{
  "d_model": 128,
  "d_expert": 32,
  "router_score": "softmax",
  "routed_scale": 1.0,
  "n_groups": 4,
  "lr_router": 0.00172,
  "norm": "rmsnorm",
  "norm_eps": 1e-05,
  "optimizer": "soap_variant",
  "beta2": 0.95,
  "grad_clip": 2.0,
  "seq_len": 256,
  "steps": 4700
}
Below are experts of layer 4 (counted from 0) of a mixture-of-experts language model. Rows are named router (the router's row for the expert), gate (a neuron's input weights, with its number), up (a neuron's input weights, with its number), down (a neuron's output weights, with its number) and show model dimensions 0-127. Each number is 200 + 40 x the weight over its row's rms, rounded and kept within 0 to 999.
After each expert's rows: a language model's description of what the expert responds to; "raises" lists some tokens whose logits its average output raises strongly, later layers aside. This comes from a sample of Wikipedia text that the model never trained on.

# expert 46
router,212,225,163,189,235,210,163,190,189,253,262,190,225,147,201,142,156,138,230,96,207,228,106,174,213,160,208,259,305,168,186,208,187,134,189,213,235,172,252,146,233,240,177,240,159,186,175,171,164,124,249,163,264,145,182,172,257,230,186,101,236,211,206,221,155,221,234,238,247,203,182,169,165,189,186,166,253,216,146,200,133,165,265,161,220,171,241,246,186,235,171,187,186,220,229,191,144,186,241,154,143,159,257,150,190,249,190,210,164,255,198,131,169,217,174,205,225,167,252,161,183,183,242,186,133,246,215,205
gate1,183,172,105,188,225,189,199,187,257,208,218,201,178,101,193,200,171,219,202,148,149,200,213,255,242,198,175,234,195,188,184,226,335,134,251,142,227,311,191,202,177,238,172,208,193,248,191,206,259,149,226,190,177,143,247,192,222,172,177,198,202,125,234,163,189,129,219,171,226,144,199,183,198,213,193,140,161,273,205,212,160,250,204,241,246,252,285,245,181,196,145,146,208,248,253,198,199,215,172,143,200,237,210,207,177,175,215,174,222,208,199,153,223,167,198,226,94,207,234,210,188,201,133,234,179,269,246,270
up1,149,244,243,187,163,203,180,244,193,122,177,206,175,163,241,106,221,140,142,188,275,165,219,192,139,253,180,237,214,227,134,175,202,263,175,163,221,166,153,216,151,168,180,222,247,118,146,203,155,200,203,199,260,229,215,227,215,212,265,212,233,209,194,162,162,217,283,189,191,163,182,171,195,156,232,183,267,266,185,157,148,213,187,193,258,240,168,163,240,258,253,232,207,180,240,156,189,179,222,211,238,132,137,178,170,249,202,210,191,297,155,256,191,228,173,161,170,199,226,154,182,292,230,286,236,202,200,242
down1,212,213,176,158,291,158,186,195,199,229,141,155,239,197,191,257,200,200,129,234,195,156,184,237,217,192,165,149,182,229,207,202,199,165,247,282,206,143,144,144,176,234,161,160,196,194,223,238,150,229,206,272,188,165,222,172,191,187,166,268,193,208,278,210,308,216,226,252,179,208,211,273,219,288,223,166,178,241,244,200,270,204,249,220,101,252,187,161,197,212,232,206,237,144,170,207,227,174,172,177,238,244,146,227,192,133,188,155,174,107,231,194,182,149,208,238,161,227,267,210,155,170,157,117,211,165,211,221
gate2,176,141,187,158,173,230,272,180,163,228,242,185,151,162,180,195,153,210,188,194,208,167,197,195,142,138,195,210,223,170,255,219,196,183,152,229,173,163,247,249,225,229,155,135,160,181,171,170,195,205,224,243,268,213,221,252,157,210,168,174,194,180,193,251,159,193,200,209,235,238,151,224,181,201,224,121,193,206,180,130,116,107,231,154,316,174,206,170,259,182,155,147,230,172,200,220,262,214,256,215,259,234,267,182,214,241,192,249,204,332,206,154,240,216,161,256,264,208,136,244,176,254,225,188,195,214,236,168
up2,237,263,204,127,263,215,143,212,181,235,222,161,161,216,209,148,281,198,199,229,192,144,194,128,185,251,187,191,239,306,148,175,197,286,208,170,302,279,93,189,182,164,170,258,164,209,167,190,145,292,249,222,191,217,263,160,255,242,209,266,166,234,231,184,165,173,247,188,238,247,201,144,225,199,177,196,184,195,226,178,176,154,268,188,188,191,195,218,187,157,175,158,167,236,213,170,191,126,169,189,178,210,128,248,196,193,234,234,183,215,171,189,194,214,142,199,149,258,201,166,244,177,191,180,226,188,160,228
down2,142,253,307,182,182,241,180,172,243,182,195,172,203,201,189,247,271,182,249,134,197,190,217,161,222,224,208,214,189,158,241,223,231,168,204,223,205,196,123,162,184,233,178,241,194,154,176,229,196,157,239,260,258,134,224,261,146,149,192,158,227,157,231,186,205,206,221,177,175,186,221,223,131,172,160,98,261,221,243,237,186,190,147,218,215,159,211,184,269,109,220,277,234,195,167,193,204,209,279,196,267,254,151,214,226,168,169,139,193,167,166,238,181,203,188,213,275,113,261,210,223,176,237,139,213,184,246,137
What it handles: Leading digits and pieces of years and dates, often after (born or (, as in 1936, 1874, 2022.
raises: "5,", "4,", "7,", "0,", "6,", "9,"

# expert 27
router,258,266,305,191,178,252,276,202,219,190,273,220,203,179,226,178,246,154,199,213,170,204,140,246,126,222,201,193,195,164,207,221,234,210,248,237,113,202,273,234,239,195,192,169,193,281,180,207,278,217,208,245,176,162,235,222,160,166,199,222,153,223,155,188,160,170,263,184,189,184,272,209,219,197,179,148,131,182,244,196,160,195,192,197,176,197,194,200,212,144,147,169,276,210,259,142,221,160,202,264,184,173,129,278,219,224,201,184,158,140,147,236,239,253,235,229,241,220,202,131,150,158,197,232,142,171,178,265
gate0,221,193,166,174,187,243,228,238,192,115,172,166,223,96,238,215,210,148,259,203,178,158,217,129,190,203,238,204,180,188,204,211,228,233,139,206,77,220,148,181,198,217,216,215,217,278,228,285,175,194,240,196,188,158,185,224,193,194,106,225,162,210,213,179,222,218,224,231,154,247,241,248,145,250,202,219,188,190,180,270,242,177,241,207,135,188,187,193,146,220,259,217,208,200,232,225,315,123,135,127,183,223,174,198,209,202,209,213,212,135,198,178,263,248,255,219,182,231,248,189,188,252,204,226,134,153,128,218
up0,144,212,196,175,227,239,283,225,182,165,190,224,200,168,215,168,203,220,204,149,151,273,122,202,99,221,280,146,164,156,197,196,256,184,233,254,217,179,245,136,165,239,213,193,232,178,184,200,113,266,214,214,225,168,230,205,206,238,182,213,204,255,239,180,208,141,167,228,212,199,168,201,221,237,262,235,216,212,101,187,227,179,155,211,217,195,205,192,260,137,203,171,171,199,209,218,259,232,201,153,284,235,191,173,160,243,103,171,147,153,164,170,244,196,236,164,177,135,175,304,254,176,170,230,227,268,207,199
down0,202,203,229,224,169,91,196,151,166,201,214,241,166,233,222,149,259,137,235,111,168,225,278,246,156,187,233,262,209,181,189,242,170,210,209,285,121,164,206,131,174,196,200,220,246,177,248,207,152,207,172,188,253,156,214,157,210,199,209,269,149,196,200,284,207,193,102,230,208,263,188,202,189,231,160,210,227,136,198,230,235,182,258,176,177,180,195,144,217,244,190,99,159,215,165,293,174,210,215,205,259,213,241,216,155,188,210,208,209,176,174,278,217,175,162,246,156,148,161,219,210,235,193,245,224,225,243,153
gate1,220,184,237,265,215,235,161,260,179,208,191,148,178,194,233,140,212,255,246,194,166,220,210,206,136,208,238,209,164,188,230,216,133,215,207,160,164,186,321,175,204,247,137,188,216,191,260,213,231,198,197,248,129,210,159,195,227,177,201,270,164,209,234,210,189,98,156,192,182,146,220,244,261,176,227,225,139,160,196,250,139,292,182,195,301,147,117,113,194,168,197,285,229,211,144,231,277,218,170,219,208,199,165,160,187,237,208,205,249,206,137,205,210,155,238,199,185,239,188,219,201,212,200,163,141,203,162,208
up1,175,209,195,204,164,167,207,234,171,238,164,177,124,204,172,214,243,201,180,238,224,237,178,218,246,227,220,254,213,159,254,165,237,219,183,164,143,269,204,212,196,233,206,257,203,282,163,192,198,202,217,154,193,195,112,223,206,80,178,233,238,236,206,187,273,110,194,240,199,109,183,216,207,218,280,200,190,106,125,95,194,251,153,196,206,162,207,263,143,152,196,188,229,221,224,248,178,189,267,210,212,151,276,251,193,169,167,243,240,247,210,240,193,210,165,191,197,237,144,215,170,209,182,252,224,184,144,167
down1,158,219,151,164,225,178,170,203,156,291,201,187,178,200,203,242,223,219,229,204,307,179,221,237,190,145,173,184,267,119,224,182,221,262,228,177,180,216,133,177,237,284,206,185,199,293,204,250,238,275,216,176,206,243,225,146,167,128,191,192,249,210,200,174,217,134,196,194,195,125,224,182,204,211,169,165,247,225,204,215,192,135,163,259,201,179,198,240,220,197,135,148,149,219,180,203,120,156,162,183,284,259,268,181,264,215,206,272,118,170,200,271,195,184,163,162,148,203,183,155,207,172,218,178,233,185,234,208
What it handles: Opening stems of Latinate words cut before a suffix, such as ext, int, ass, commun, particip, and inner pieces like sym-pt-oms, pen-anc-es.
raises: "ens", "um", "ine", "er:", "in", "es"

# expert 24
router,198,226,228,185,148,254,210,164,187,194,175,210,206,226,235,126,275,167,170,130,112,198,222,154,167,194,160,148,175,214,254,177,228,195,189,179,141,207,143,137,273,238,183,202,232,225,217,152,232,177,280,294,149,232,197,287,139,120,247,201,195,200,172,173,174,168,210,176,178,182,244,166,247,171,215,202,224,233,183,112,274,181,241,212,206,144,195,225,185,249,263,257,227,187,237,133,243,244,221,239,185,178,161,201,192,187,254,158,141,200,164,190,216,145,250,224,183,210,217,170,263,230,226,191,134,171,142,253
gate0,194,298,202,173,211,193,208,253,139,215,131,197,247,155,320,225,191,204,244,189,147,245,178,210,200,242,169,158,150,272,234,215,309,258,179,164,170,194,129,202,170,193,86,235,188,266,188,204,207,158,190,184,206,195,212,210,243,215,208,150,184,241,136,170,184,221,194,162,217,204,134,175,237,222,201,183,264,240,186,133,207,162,203,205,160,215,187,270,212,179,196,186,220,155,210,244,158,198,226,194,215,184,160,247,166,150,186,194,245,240,179,193,223,237,227,210,199,232,219,176,306,124,220,239,124,116,184,203
up0,169,181,235,190,277,154,134,223,187,213,235,192,195,156,174,241,211,226,203,223,172,177,210,157,214,140,243,166,300,217,251,161,201,250,154,177,246,199,183,235,181,195,297,201,180,160,146,122,119,158,204,200,199,231,208,158,214,235,205,177,290,215,132,231,247,206,251,220,201,159,263,144,268,216,195,142,218,215,220,196,165,187,141,276,166,190,220,151,115,212,150,237,217,209,225,191,200,165,215,175,211,169,156,164,208,157,242,204,244,185,312,182,118,213,196,233,248,166,199,265,193,265,185,171,255,171,180,209
down0,258,251,212,204,240,183,246,218,134,167,209,120,225,240,226,244,170,164,185,136,253,169,236,154,196,150,217,238,169,204,213,240,229,193,290,199,148,242,208,241,184,253,179,218,180,185,186,216,182,251,117,215,180,162,244,250,175,111,158,229,183,247,191,220,232,212,183,180,173,183,273,156,184,162,223,179,207,214,179,179,226,210,165,236,176,199,177,141,121,110,186,236,173,189,152,193,237,181,216,221,163,186,188,224,242,199,192,269,240,324,206,281,190,256,220,210,214,212,214,109,276,190,202,156,136,200,133,163
gate1,206,280,176,183,188,240,195,184,134,179,205,182,165,227,217,115,178,195,190,228,189,203,232,249,258,240,205,151,229,228,182,166,201,200,186,167,104,211,136,255,287,207,188,200,158,244,193,207,202,111,204,214,141,210,241,194,173,161,253,172,225,266,160,206,210,142,249,207,172,242,144,195,157,265,182,229,179,222,214,157,145,192,251,270,180,182,227,186,196,268,153,145,277,162,181,194,212,212,202,157,287,191,196,238,256,153,223,181,238,181,192,182,200,214,225,205,144,117,142,203,204,259,156,301,247,213,157,268
up1,154,160,174,142,190,191,142,170,205,171,190,139,253,240,206,213,214,138,177,154,142,201,193,191,223,188,166,180,181,236,290,213,218,215,197,196,115,213,280,144,211,154,234,200,188,122,209,214,232,256,223,187,195,170,243,217,244,221,229,276,165,157,272,178,155,149,201,151,241,259,227,165,210,213,227,149,245,208,202,275,225,159,265,173,209,177,195,177,244,225,225,283,223,213,236,212,245,184,178,220,235,167,114,238,200,208,289,155,175,189,158,275,204,203,163,176,96,181,253,197,274,233,174,158,161,190,228,159
down1,263,239,140,187,180,255,254,205,160,216,328,213,230,228,181,173,191,188,267,168,178,168,225,186,181,241,159,200,169,201,209,197,140,185,153,279,178,188,165,212,185,183,193,217,210,124,172,169,187,165,219,170,149,145,249,228,210,190,186,218,114,252,271,200,137,134,222,143,118,174,253,167,250,155,217,257,269,139,145,193,225,185,235,187,208,215,190,166,200,225,258,236,211,227,167,210,225,174,202,274,234,201,235,198,274,256,253,150,179,191,224,204,204,209,216,98,235,163,181,253,183,254,172,133,199,233,211,175
What it handles: Word-start prefixes like con, com, exper, prom, and second-syllable pieces such as im in climax and primetime, ran in soprano.
raises: "c", "b", "ber", "d", "f", "pr"

# expert 44
router,183,203,223,169,236,209,251,160,168,125,212,156,196,279,221,145,155,142,156,164,156,185,224,254,154,189,151,178,178,159,165,196,131,247,185,145,216,181,289,208,243,225,212,180,244,218,219,166,225,206,257,156,214,183,208,213,198,137,168,260,207,246,259,216,137,223,145,219,234,250,206,128,258,205,117,219,296,179,278,184,251,187,194,219,177,219,228,218,227,112,242,218,209,176,268,116,201,199,162,238,166,212,177,193,216,288,203,191,246,208,193,250,165,182,196,154,209,194,130,204,127,168,211,172,159,224,154,190
gate0,288,141,177,176,153,238,193,200,149,194,190,164,139,264,213,179,264,155,202,243,155,213,175,183,112,168,188,230,240,207,123,220,198,229,183,258,206,188,125,242,278,168,202,221,209,205,222,122,242,219,121,107,291,261,187,230,159,232,212,197,201,176,186,142,199,199,111,207,217,197,214,203,248,234,212,232,227,207,223,223,197,170,199,158,202,234,203,242,170,176,178,187,131,202,227,230,203,197,104,249,162,195,188,189,288,232,197,224,244,261,173,234,195,243,238,217,285,257,204,196,237,181,157,157,192,141,171,171
up0,218,177,184,148,197,201,210,220,241,131,226,241,108,136,269,256,193,215,212,229,170,195,248,271,188,195,145,208,184,224,173,173,194,209,212,192,169,185,255,173,157,129,238,199,191,140,203,240,169,177,185,141,139,293,141,201,252,178,258,228,228,235,266,262,96,121,264,171,249,218,197,141,209,187,147,149,244,211,224,177,240,176,219,185,177,206,190,268,196,152,261,211,189,199,202,199,227,166,177,116,180,250,197,270,198,178,146,198,243,212,254,186,184,218,181,153,231,267,136,209,246,227,240,208,174,171,209,250
down0,260,220,203,200,179,203,177,167,256,265,174,160,121,183,175,243,207,164,180,238,117,134,168,234,234,203,258,216,211,218,220,160,182,214,228,246,224,177,146,214,251,160,161,256,270,140,229,217,163,211,203,179,224,115,252,208,156,217,254,182,217,186,150,174,203,175,201,206,242,164,186,186,200,211,249,165,260,115,243,190,252,247,217,245,70,176,184,127,222,212,203,178,255,220,173,133,197,211,181,184,198,199,187,142,235,260,240,170,230,160,143,190,274,277,224,168,266,276,207,171,238,211,209,178,175,158,210,170
gate1,267,144,192,177,220,158,235,229,198,157,256,277,229,156,244,220,208,156,265,213,236,203,217,281,220,202,231,211,206,165,182,227,170,210,254,274,204,200,141,211,138,205,224,173,202,245,136,234,129,216,273,174,99,177,172,210,161,232,137,182,263,173,235,156,140,237,243,200,142,227,264,194,151,201,208,104,214,226,223,255,291,215,174,160,199,251,194,206,182,231,223,175,183,211,164,162,202,230,167,187,194,158,204,239,230,206,186,163,218,128,135,190,209,253,253,151,201,117,179,117,218,176,172,211,235,185,216,225
up1,173,214,215,221,227,183,209,194,180,275,195,250,80,136,193,137,223,283,214,211,160,189,173,172,226,183,209,172,146,296,189,228,228,186,163,152,245,270,173,233,278,209,234,162,193,204,137,158,174,215,238,207,183,231,201,199,174,190,109,259,204,232,229,211,177,222,141,217,166,148,159,225,220,228,149,250,160,274,249,278,235,246,240,168,186,169,178,220,246,159,260,176,174,177,94,187,233,235,175,231,240,176,222,197,257,262,151,188,254,206,175,224,256,172,185,196,184,163,216,186,192,199,129,215,176,134,189,169
down1,230,183,144,227,171,193,215,200,191,285,159,251,217,255,144,201,235,222,242,196,144,188,184,175,170,152,203,175,181,291,216,185,277,233,183,147,201,227,253,248,156,228,215,211,232,168,182,178,320,229,312,147,180,211,151,221,146,220,224,228,233,184,160,178,168,222,139,197,273,204,183,142,245,278,198,255,204,183,167,187,217,221,102,311,226,190,233,174,131,220,194,199,148,172,168,170,145,192,166,221,201,222,187,199,170,205,242,248,185,230,234,189,180,164,124,215,183,246,143,155,186,211,196,229,198,177,147,177
What it handles: Opening syllables of capitalized names and words, such as Al, Am, Mar, Car, B, and am in Pamela and Samuel.
raises: "ade", "ate", "m", "ax", "ay", "ount"

# expert 18
router,258,259,300,212,208,224,278,204,242,206,230,203,202,213,162,231,271,218,109,179,183,208,132,181,169,218,179,201,181,242,207,182,190,199,147,197,165,195,245,244,202,247,195,267,198,238,226,144,272,172,175,190,138,230,240,194,170,213,147,235,225,162,229,147,147,179,222,186,211,230,129,169,206,168,221,168,149,189,156,252,247,172,188,204,250,200,145,208,176,173,193,193,361,201,189,259,271,277,199,262,170,210,223,198,254,212,157,204,160,167,180,149,225,153,241,208,197,222,182,151,182,150,173,223,194,208,184,290
gate0,249,144,223,186,267,229,227,214,178,266,253,202,219,163,63,195,223,228,161,190,149,217,175,214,164,278,213,216,214,203,189,196,235,131,188,155,166,254,139,172,240,240,199,215,218,243,257,276,131,186,183,100,191,221,204,200,190,223,193,204,182,158,240,159,215,227,255,211,220,155,175,236,230,213,247,130,203,229,254,139,207,233,143,160,217,126,200,188,174,201,264,193,258,196,201,179,217,272,146,210,216,214,155,170,173,200,217,147,246,257,157,231,234,177,155,163,125,171,185,171,269,171,236,222,195,151,191,271
up0,147,197,229,236,260,225,158,219,194,195,94,231,217,163,230,155,189,132,222,259,107,175,159,114,170,213,145,301,183,211,212,232,136,196,152,133,214,230,233,210,180,238,220,198,173,235,217,208,281,157,190,166,255,134,237,173,186,181,136,237,216,243,206,248,200,211,209,230,143,251,238,200,190,216,195,160,273,188,211,150,214,197,204,237,193,162,170,194,174,228,169,188,265,264,222,181,249,202,233,135,190,232,220,187,236,276,174,121,217,121,167,136,247,254,195,210,204,174,248,139,186,204,188,243,227,227,220,226
down0,212,225,168,259,183,234,105,177,247,217,147,233,233,255,217,207,196,190,187,199,207,187,295,244,223,221,191,296,73,209,195,203,147,167,204,145,160,264,201,146,215,161,287,195,175,184,196,248,100,185,265,215,329,196,220,225,220,210,187,222,156,248,186,144,208,163,153,185,184,243,176,184,181,192,208,222,172,228,134,193,222,178,180,189,172,182,177,194,193,147,214,152,149,215,197,203,176,208,251,113,232,224,223,228,218,124,210,233,241,210,216,200,252,170,219,215,255,160,221,175,208,222,186,131,233,222,251,146
gate1,185,207,300,185,221,164,177,253,232,188,174,175,213,210,215,201,226,220,94,113,202,207,138,252,133,226,210,249,219,180,186,201,201,188,244,137,116,255,211,244,318,187,170,194,236,243,121,139,274,202,171,260,200,172,231,188,228,219,151,194,174,203,185,158,207,226,223,120,170,172,200,136,199,244,235,231,219,251,185,191,257,155,178,211,151,175,168,237,219,179,244,201,215,204,257,213,190,190,93,212,266,201,239,145,198,153,182,280,195,232,161,148,233,191,235,165,189,182,249,239,193,236,208,226,199,166,161,195
up1,205,147,169,212,149,223,320,198,258,191,206,211,276,151,194,212,219,212,156,242,242,204,158,268,146,224,221,197,199,143,199,229,200,204,194,202,221,194,199,135,250,165,226,237,168,160,177,189,312,190,237,223,186,170,175,191,145,209,143,168,143,189,188,205,150,198,256,146,235,111,232,175,153,128,290,191,165,207,171,202,224,229,188,126,185,234,149,212,233,218,225,192,209,253,235,214,203,245,138,140,220,206,207,210,259,217,198,283,239,176,231,190,162,173,152,220,210,161,206,192,106,269,241,131,200,225,263,214
down1,206,242,248,232,164,237,150,129,166,174,193,259,249,240,197,170,274,185,205,115,223,149,135,208,248,165,167,213,122,236,194,202,211,223,231,153,136,182,300,237,236,227,189,209,265,136,164,148,192,134,179,251,178,189,165,173,236,262,112,205,271,178,164,231,215,239,257,195,251,254,161,176,258,231,180,213,225,208,129,195,185,182,121,174,249,219,151,243,198,189,259,248,201,212,211,218,186,181,180,246,227,156,191,213,187,176,253,190,168,197,211,202,143,180,201,217,234,224,214,240,193,182,227,174,127,182,118,274
What it handles: Short pieces at or near the start of a longer word, such as ob in nobleman, app, imp, def, and con-clud-ed.
raises: "i", "le", "le,", " the"

# expert 6
router,125,213,196,209,209,227,178,215,199,124,213,224,205,187,186,221,124,197,214,190,205,199,231,175,214,208,209,201,197,218,230,182,307,197,206,224,244,229,212,292,249,249,163,256,162,178,162,299,238,205,161,129,198,205,227,245,242,224,279,176,249,293,181,234,270,235,152,247,173,302,208,245,258,201,203,241,200,146,187,147,225,181,163,163,241,250,145,143,182,164,183,251,207,257,216,135,251,178,188,203,194,223,163,261,201,240,210,214,204,195,238,228,277,169,240,186,162,136,168,229,280,260,223,216,218,181,209,211
gate0,244,161,162,201,201,157,132,224,233,172,206,253,264,172,228,208,201,226,202,155,151,169,156,224,279,195,164,183,191,203,198,211,299,266,170,211,238,165,251,186,233,262,236,200,139,214,249,275,181,214,181,171,243,188,126,231,177,243,139,156,199,214,277,246,198,200,192,242,186,205,206,231,209,220,179,240,196,305,122,150,294,145,255,170,158,204,150,179,169,215,177,239,235,217,135,222,188,182,197,245,216,200,145,165,212,156,177,195,193,189,151,229,288,137,147,189,109,218,187,191,179,192,166,187,156,176,262,225
up0,180,261,207,168,157,142,230,192,166,241,210,204,186,203,137,206,175,203,184,147,188,176,163,187,196,168,265,228,116,257,231,200,215,192,218,222,186,178,234,248,161,227,190,100,234,248,179,161,165,164,116,287,247,233,240,146,257,218,188,205,233,197,216,151,269,231,126,181,203,172,162,216,219,230,196,216,204,216,129,208,150,126,197,214,226,269,159,247,229,245,193,187,196,186,285,242,179,204,201,236,191,176,275,251,259,137,207,194,238,149,156,221,199,141,191,203,293,238,262,153,137,158,163,203,198,268,193,168
down0,202,266,230,208,224,199,143,179,208,213,131,150,208,255,169,201,276,153,211,243,260,184,238,148,251,224,146,128,263,163,153,151,145,207,259,195,232,146,152,240,172,193,183,154,232,173,159,207,160,202,237,228,201,218,142,252,194,199,232,227,210,179,223,257,186,142,220,129,214,189,249,227,215,212,282,183,218,135,206,215,185,234,189,189,225,148,217,227,260,156,252,243,135,200,180,242,232,178,173,233,241,156,137,234,194,279,201,177,242,108,212,212,151,220,134,131,247,242,252,144,223,196,155,172,243,248,167,180
gate1,199,115,119,247,186,231,202,201,236,203,224,181,155,188,140,239,159,187,245,127,259,218,186,238,192,173,223,150,187,237,219,203,231,301,243,258,161,245,224,231,189,233,172,238,209,204,219,203,184,180,269,178,194,229,208,208,235,230,184,211,183,209,206,191,192,215,229,154,170,280,209,152,198,168,186,275,253,237,124,157,263,236,147,164,145,239,246,157,233,177,204,249,216,221,168,120,224,134,177,170,176,245,165,221,171,291,163,195,207,179,165,162,227,186,176,179,181,172,235,267,198,97,188,232,156,109,163,269
up1,216,238,154,220,212,221,289,191,188,215,255,201,195,140,184,180,244,205,199,232,216,175,229,214,162,242,126,259,170,243,219,179,226,212,209,183,186,146,222,220,150,161,185,186,209,152,209,144,162,127,155,196,153,131,150,202,221,199,185,142,192,209,146,160,145,252,91,178,194,197,230,190,205,194,187,200,218,215,194,217,132,239,272,213,220,228,211,190,231,210,228,215,345,165,220,181,111,220,205,315,169,258,211,190,193,236,178,285,174,213,234,207,210,194,183,172,214,237,257,152,149,153,228,232,149,194,276,252
down1,182,169,158,195,235,195,166,197,286,192,187,225,231,156,171,274,189,248,130,235,320,182,166,216,253,183,181,260,236,181,157,270,190,127,141,270,268,223,161,221,165,201,254,215,190,212,133,211,179,177,118,185,201,178,186,242,284,175,159,170,167,179,214,206,163,203,150,218,185,288,200,163,244,175,193,183,236,228,190,188,192,225,202,213,196,267,139,178,198,171,191,247,192,238,114,184,161,246,152,138,190,201,147,159,214,201,155,206,201,184,213,208,255,213,203,200,233,187,256,315,186,177,234,255,197,216,194,126
What it handles: Standalone l or L pieces inside words, especially wild-life and Anglican, plus the word the after prepositions like of, in, due to.
raises: "iter", "ike", "ik", "it", "itt", "iga"

# expert 53
router,310,183,201,159,158,195,179,204,226,184,236,166,154,143,241,199,177,167,175,222,160,169,178,164,214,194,191,177,189,277,217,87,176,264,264,239,174,184,203,214,195,128,277,156,190,234,180,115,279,173,213,197,222,220,150,151,221,226,258,215,166,172,273,260,175,111,247,211,216,203,107,217,207,208,171,189,231,182,170,255,225,151,171,221,196,165,166,243,208,236,268,211,235,223,194,224,168,224,174,156,192,192,239,198,179,207,159,216,217,195,187,231,180,162,206,288,175,218,294,247,228,141,171,183,162,202,275,158
gate0,250,211,114,249,157,176,160,236,160,196,211,233,200,205,167,198,213,196,204,195,105,186,173,206,218,160,170,233,187,199,202,195,172,254,168,143,230,181,271,208,235,193,217,181,229,257,163,195,245,217,240,117,219,261,208,165,181,180,221,200,182,180,203,221,144,205,196,253,230,55,260,128,164,171,220,230,216,281,270,153,178,223,252,213,176,214,239,203,185,210,267,250,225,169,207,145,224,237,179,223,318,226,127,149,119,186,214,164,197,219,227,173,205,217,222,198,184,119,194,213,277,213,221,134,168,230,200,195
up0,186,168,171,181,195,162,175,157,199,201,170,241,165,150,220,255,192,199,280,200,255,176,177,174,162,146,262,219,157,254,138,292,216,201,120,195,211,188,240,199,181,165,172,133,151,229,220,198,128,186,144,212,171,152,207,147,255,239,173,239,194,253,267,192,142,228,203,255,254,192,208,189,245,173,183,143,220,225,228,183,197,276,182,279,258,229,174,272,213,224,208,146,195,211,142,209,146,213,261,221,208,233,206,166,220,278,116,237,224,167,236,260,218,177,221,218,187,148,263,119,130,224,233,168,156,207,200,197
down0,229,145,174,204,175,154,281,205,209,168,184,169,216,279,199,205,236,206,214,207,156,238,154,237,210,274,302,205,173,194,225,282,236,242,208,219,195,229,219,218,191,190,185,184,193,198,180,155,217,210,127,195,218,228,206,228,98,227,130,259,226,202,131,213,242,145,180,255,212,247,197,204,228,105,150,157,187,184,153,176,218,213,191,171,156,205,303,201,145,248,113,135,208,216,191,157,281,171,219,154,245,229,215,202,185,188,130,183,176,305,247,148,187,234,196,198,187,237,210,149,200,147,217,202,157,226,226,187
gate1,220,167,138,179,220,57,211,217,218,234,297,175,202,232,168,255,190,228,204,126,201,238,99,201,140,190,201,164,208,239,250,185,170,202,224,249,187,201,239,131,211,158,196,148,196,242,254,193,201,131,238,214,248,251,190,215,209,177,216,191,187,298,211,210,134,162,233,251,194,164,197,191,191,185,208,260,232,254,252,183,206,230,190,303,156,185,173,169,164,179,248,204,295,193,219,186,218,85,221,203,153,170,228,176,203,207,170,191,241,185,233,256,218,196,177,201,165,180,196,217,192,227,114,157,186,181,240,183
up1,165,316,202,214,152,203,168,150,210,167,181,150,219,195,181,175,220,166,179,189,189,206,178,274,249,157,250,263,279,194,123,195,150,229,234,196,220,242,243,220,193,236,239,277,192,254,148,213,178,148,138,328,131,203,178,181,146,207,172,150,205,125,172,243,195,190,215,249,191,209,202,179,156,164,253,244,194,261,131,187,145,149,156,176,211,216,205,221,167,186,228,130,196,215,179,203,158,196,256,253,179,186,178,198,234,260,133,248,222,184,152,210,197,159,246,188,222,192,180,213,254,263,228,203,202,156,229,269
down1,256,145,277,190,249,240,254,151,223,218,172,163,241,228,188,196,204,152,131,186,224,109,141,102,234,172,273,126,190,209,170,176,215,228,210,281,197,225,223,264,171,196,206,238,231,176,186,232,224,208,215,163,193,157,267,198,178,228,247,254,188,229,197,220,193,111,237,138,187,161,181,215,212,239,245,234,221,193,127,192,192,183,162,207,179,181,160,203,216,126,224,190,215,167,227,191,230,304,164,218,229,184,182,136,157,161,172,274,181,199,215,214,178,204,240,208,224,208,246,131,186,178,306,232,183,111,190,213
What it handles: Endings inside names and titles, especially on, ton, an, er, as in Col'on'el, Hou'ston', Cant'on', Alf'on'so.
raises: "ets", "ic", "ish"